From a checkpoint of a small mixture-of-experts model trained on Wikipedia.
Size: 12 layers, width 160, 16.6M parameters.
Below are experts of layer 8 (counted from 0) of a mixture-of-experts language model. Rows are named router (the router's row for the expert) and show model dimensions 0-79. Each number is 128 + 32 x the weight over its row's rms, rounded and kept within 0 to 255.
Before each expert's rows: a language model's description of what the expert responds to; "gets" lists some tokens that make up at least twice as much of what it gets as of all text. This comes from a sample of Wikipedia text that the model never trained on. Tokens count by the router's weight.

# expert 3
It responds to: Name-initial capitals
gets: " S", " G", " R", " L", " C", " M"
router [117  58 150 105  93 162 153 126 124 125 118 142 115 139 115 135 140 108 134 141 130 136 177 149 121 162 157 129 195 167 222 138 130 134 148 115  91 145  93 154 138 133 134  62 112 122 127  54 123 138 140 107 154 108 118  99 199 134 162 169 147 147 110  83 228 128 128 130 109 117 101  55 143 106 151 202 117  83 139 168]

# expert 37
It responds to: Capitalized word-initial vowel pieces
gets: " E", "-", " I", " A", " \"", "un"
router [124 106 139  99  79 117 146 142 102  53 161 116  87 180 140 175 138 145  86 104 115 130 143 100 137 138 157 128 175 129 131 129 144 119 174 129 141  98 141 103  40  79 121  73 155 140  76 111 199 101 117 124  82  80 155  73 188 150  85 132 165 114 140 122 187  90 168  99 208 145 158 126 131 116 115 123 132 128  99  87]

# expert 1
It responds to: Capital initial letters
gets: " B", " S", " N", " M", " R", " F"
router [130  23 158 102  94 123 130 164 152  65  79 137  83 164 114 132 133 149 149 170  96 142 192 178 138 107 116 132 110 153 154 110 125 105 135 113  87  95  99 139 128 165  96 147 123 134 151 117 130 132 126  95 164  99 162 150 136 165  89 144 100  53  88 125 160 155 124  89 136 183 141 124 102 101 134 119 102 118  78 167]

# expert 49
It responds to: Table cell pipes
gets: " |", "an", ";", "|", "ig", " ="
router [125 154  98 128 173  90  79 110 117 118 142 131 128 100 138 154 142 147 113 141  92 137  69 139 108  96 106 162  53 135  89 123  82  47 200 163 173 140 117 128 143 191 147 131 116 146 126 110 112  90  93  20 112 108 178 124  60 160 191  89 213 172 136 147 156  91  97 150 144 175 159 126 107 116 118 120 121 109 147 146]

# expert 5
It responds to: Word-final place suffixes
gets: "en", "om", "n", "ent", "im", "am"
router [119  69 106 176  84 105 103 158 114 169 113 110 149 125 114  98  89  65 135  77 125 112 158 156 123 114  53 175 114 121  74  75  94  60 164 100 124  89  83 144 135 148 137 144 124 129  92 101 145 129 101  48 125  92  81 154 149 126  99 136  88 111  87 111  94 129 147  79 148  88  92 107 177 119  84  58 147  69 134 174]

# expert 48
It responds to: Letter a in names
gets: "a", " a", ")", "ia", "ra", "as"
router [ 92 159 127 108 156 169 140 140  83 101 112 146 161  73 151 101 148 116  86 106 118 187 105 164 121 113 103 140 158  98 109 189 105 159  67 108 154  91 124 107 150 117 145 155 158 172 143 119  86 113  96 132 146 161 139 168 103 163 181 138  52 202  95  92 144 142 151 132 146  82 149 108  76 134 119 164 165 159 164 121]

# expert 24
It responds to: Name-ending vowel pieces
gets: "a", ")", "o", "e", "er", "i"
router [154 146 118 123 115 136 154 116 142 146 121  98 112 130  57 153 128  96  71 190 136 116 183 159  77 108 168 144 172  53 124 122 114 156  57 197 107 119 134 143 145 184 141 190 116 164 127 136 132  99 125 131 109 152 118 132  86 141 103 114 168 168 126 144 135 104 108 117 122  97 139 163  78 153 145 157 154 155 157  97]

# expert 9
It responds to: Copulas, auxiliaries, adverb endings
gets: " was", " is", " as", " are", " be", " were"
router [124 121  81  89 142 105  98 107  83  69 169 126 117 178 117 134 108 154 106 106 148 145  93 129 113  97 148 118 113 108 115 154 117 159 149 151 142 123 121 107 109 154  70 127 105 204 131 184 111 179 117 135 121 163 131 134 185 133 127 159 156 154 120  62 190  86  92 105 204 186 114 145 104 131 114 141 125  81 164 162]

# expert 43
It responds to: Clause-ending punctuation
gets: ",", ".", ":", "s,", "e,", "s."
router [133 100 156  89 104 169 124 140 168  71 111 108 146 121 173 133 149 148 124  73 188 127 159 153 156 140 136  94 124 108 160 194 187  78 106  94 146 107 134 113 133 153  70 117  97 109 147  96  95 148 193 182 161  79 120 190 129 133 110 107 122 138  93  91  66 167 121 175 123 124 171 111 177 147  83  92 177 137 121  88]

# expert 46
It responds to: Inner i-syllables
gets: "i", " and", "in", "is", " the", ","
router [149 126  96  85  77  88  76 105 109 178  87 147 190  95  66 119  91 115 133  87 177  91 169 149 124  73 185  98 133 159  91 118 144 102 105 172 165 156  83 140 146 113 125 119  55  77  88 139 100 116 173 146 161 109  99 135 101 154 118 102  88 124 110 150 144 118 129 103 105 142 171 187 108 132 100 129 124 121 133  85]

# expert 7
It responds to: Word-final suffixes
gets: "s", "es", "ers", "a", "er", "'s"
router [193 161 129 142  98 147 138 116 101 169 114 123  77 159 104 124 107 130 163  98 133 118  90  88 103 157  67 129 141  68  98 118 131 115 111 151 156 136 125  95 194 155 161 149 167 180 111 144 144 159 126 125 118 237 146 157 154 137 129 104  96 116 107 120 157 140 112 128 161 115 105 118  62 115 172 142  84  64 171 126]

# expert 21
It responds to: W and N pieces
gets: " W", "w", " w", " (", " K", "ow"
router [151 106  61  93  79 104 103 116 125  90  93 129 161 138 124 174  93 120 160 112 132  99 111 131 107 140 127 124 120 148 100  94 138 114  98 139  97  78 151 160 109 132  94 161 119 174 143  84 136 159 149 149 111  82 127 119 153  81  75 116 167 134 144 147 110 116  96 132 131 128  84 142 173  88 125 175 117 131 127  85]